From a checkpoint of a small mixture-of-experts model trained on Wikipedia.
Size: vocabulary 4096, 27.4M parameters.
Training: a variant of Adam for the experts, 245M tokens, 3740 steps.
Below are experts of layer 5 (counted from 0) of a mixture-of-experts language model. Rows are named router (the router's row for the expert), gate (a neuron's input weights, with its number), up (a neuron's input weights, with its number), down (a neuron's output weights, with its number) and show model dimensions 0-95. Each number is 128 + 32 x the weight over its row's rms, rounded and kept within 0 to 255. Numbers have three digits each.
After each expert's rows: "raises" lists some tokens whose logits its average output raises strongly, later layers aside; "gets" lists some tokens that make up at least twice as much of what it gets as of all text. This comes from a sample of Wikipedia text that the model never trained on. Tokens count by the router's weight.

# expert 174
router:101081083178138103081109165140083115136147122145111107170126137154143136105133134173142118125124082107153114123163125128125119103126131115141105158172193127124141144120088089058096098114136194190194174134095130141065097124127105194199129141101115123086112080087116207105098175124107150066
gate3:112112152097112116175133055120188139118116135158122157151160108138161137153093153098133068074145173108063137095115065056152152165169169187103081153146169104103118137125151140134098145048157111178096098151120148073137147122177101091166091097158103173101123123109136139114131126183133154124
up3:119085151130085188098097156143057144087142100089079150110127169139124113176127112106157155170092119125173159161128165171159100053155111027133162104077102085120156137130101161159119100194104107134146106170167140166162084161083156142125130101079127102129107122084109119170114116105127135113
down3:128119069151194137144099185132159085101145081141171104124110094191129114138174123145133126140122113110163177175162183091121132110104122097137111125131102100103116056168132145058197151161120139135165151157095151093186101084205148143137169121171108148143098130147087117151107176171089121101
raises: "ography", "ered", "ally", "app", "elled"
gets: " ", " P", " S", " C", " N", " F"

# expert 172
router:111085185190115136077174118115132129124187128149079109118066164146180132119124079134134195160148117095149155184103159136170080143131098094132124037178135142153141119156111091088169132173135107197122155102102156114112164077130131153132135118086167168121120086117111171110120109153166143085
gate0:099139076079140130163176140134112070185125166151108138099132178151113118062154090161155110104155164135092119196111177083112142157172171109131095128134138079121169151106092103136106183126125084147129133120165107117115121088226126095064075124146183174130128124098135119078160137116124102153
up0:105046174148141153129167181120090072108214163108103119085076125079120125165124166152124144122122149109151114120106132198131150130173132166126099136141055122115140154130104190152141159116147142095114102161167100098084135138071144082076165138129126114161141103076061091152146143099094146107
down0:155073109123105128178075150122147093135128068175084154159093156188116087140175089130155136100149139141067160114104091107041191124147103194164155129115093136144176176139111202112141175105094129108115115124187151103147138187104098150155126139120122107112150134145157156130109140114184153156
raises: "ential", "ently", "erland", " Airport", "nes", "eration"
gets: " ", "1", "2", "3", "0", "10"

# expert 149
router:076107133136118122178097199140112130162121160154090055136139144076119196152088110159156157097159137107133172188103115128131179127084158128143124152130133174108157163106106122159127140152142116095088176096136190094133134070105133120168081158119149125118049086115152161175107132201131174106
gate0:122161108163145165140158163094194122108155125146117192160103161118106140092144111109175103079124124089181057169125174089123121102148113114120066126124189174121119168157126155169126175137165152121183099087132126156166132116161153079188162191101177167153117134181119165112129183112122125124
up0:106142119096107082116090075113075095107106151129198173116128155176136078082126148076131088160155165131092096081136124106124154108112128104090106102102142081117097081101133138064079095156068108157119129147123102116128089139127080138126173103192088148087193136144199111095158153105113114174
down0:112088175114180100117136115117185145135092046156139193165087103084127104137129108104148118071162196094145117151114143099170085123121085118101113099101085153147111105119069125118114077158127092078171108119112137137161144166130152120084135120154094141212078167103148164170124173085113150145
raises: "ius", "ness", "icle", "reek", "ted", "iven"
gets: ":", "202", ".", "–", "197", "200"

# expert 64
router:123122102100145141118100167131075125178149134079090126109121115103150172188091061145138049143145106154147176154140122168116094134099113090113155103132090149100152107112142162103169125154063137149069137115062162129099179098128171155117102125069095111122157064100109089141082091166060133132
gate0:085084178157089157117184134118104163171118085134140091145140073175126117185105182080137132124085155146154150128149128115109082153115123160126141096131098118123154118128076108103129176163096172105117077103148104140137162144165131135123112182079071111144106145106153094112089078149120006159
up0:198113132118103146126105086066176136193099157133103151117137154160179089115102098184181111156110129118125131127144159103175074125101172163145137189107159136095130136086188110083173077112116069158159092076148169094116130126110129125156154134152182078145130122144099089111132173136099108191
down0:111154153137169132170120111128131101084083184143132107101102159156159125077143095041139124145121160096112143179182168099122111091052106147159160153087114158106209097099099111133095129130150065074135145117100158144164137136162068142081152111074122161088132187132139147139104125104080150128
raises: "ution", "imately", "istan", "ription", "ious", "ption"
gets: "on", " |", "a", "ia", "an", "i"

# expert 74
router:123167141134097123079117159167142115147109122068088086133121089115117163151134125207138093101187134107144102174128137156105155141142138107066161100181127141142126119139126127098115082170069164161162190178082211071118160119111087141162147082112151184054140094142104148143134136153123141100
gate3:166054095106098110073114178163152170129083115071119154129084103127098109134157093195124123146150129147120099168138143167106121160114137075102144095150113151081078126128129153178112084108105116132090140140148160096110177170106124093146184103070101148114146075125104185095181085150054139133
up3:124151097110168080137116129160091178157125166120108198149198119171148133121110051146135089126124064160120088084151138153106128142139155110205086113152180066065119104163115102145157132118108217117116171101118119133063099173081133120123095151113156147135117117083115109124159114134142148156
down3:139084116124129132123097099113114123106079056149203132129147109113132140116176170096076125131163073144104114160101116125126091086078114120125173112084125146168125092205130093132101065172174158064152101168136086131136108120157126103121159156113162158172107135199148165129093084098107062137
raises: "ution", "itions", "ption", "aching", "ition", "ios"
gets: " and", " N", "ab", "ub", " V", "ob"

# expert 0
router:112117157083069142166149167132157140095166164142124074075081157099137135188141130153144145122156116109083155065095093128122132140136120073120096136142135130128117119177071113098091059142157105122116142106092150076152186096143127187147181155132182159116138072067127124159122137168139207108
gate0:155076100149118121202090195138111143169076147148210096107101134118133144111130107125031117165161129072118105122090117135135128180085149117138095105144113119171130112147126172139129090159117177119095122134149058123122140096137127137120140180129151108107180097144153082154088065061164160121
up0:132073080107096135191099191123140131143122186180168146108114118104097130152160108124091135117121143092084124103096154165122106142103133115157081066104127082155124094148096177135104070156127151099070089114118069085146165150149141126086155152137166094069186092137146063138104079101175121113
down0:073096149133059157108115125198105101093111140161152124145110122110163102113119218092072120114152123121142200090161098132093118151107080134048100128069129114108104132142105170155113113134174112138140079168086172148103096117129157141145153022137117128111128148192146098122136123127117143124
raises: "akh", "ak", "ains", "acher"
gets: " |", "13", "–", "1", "10", "17"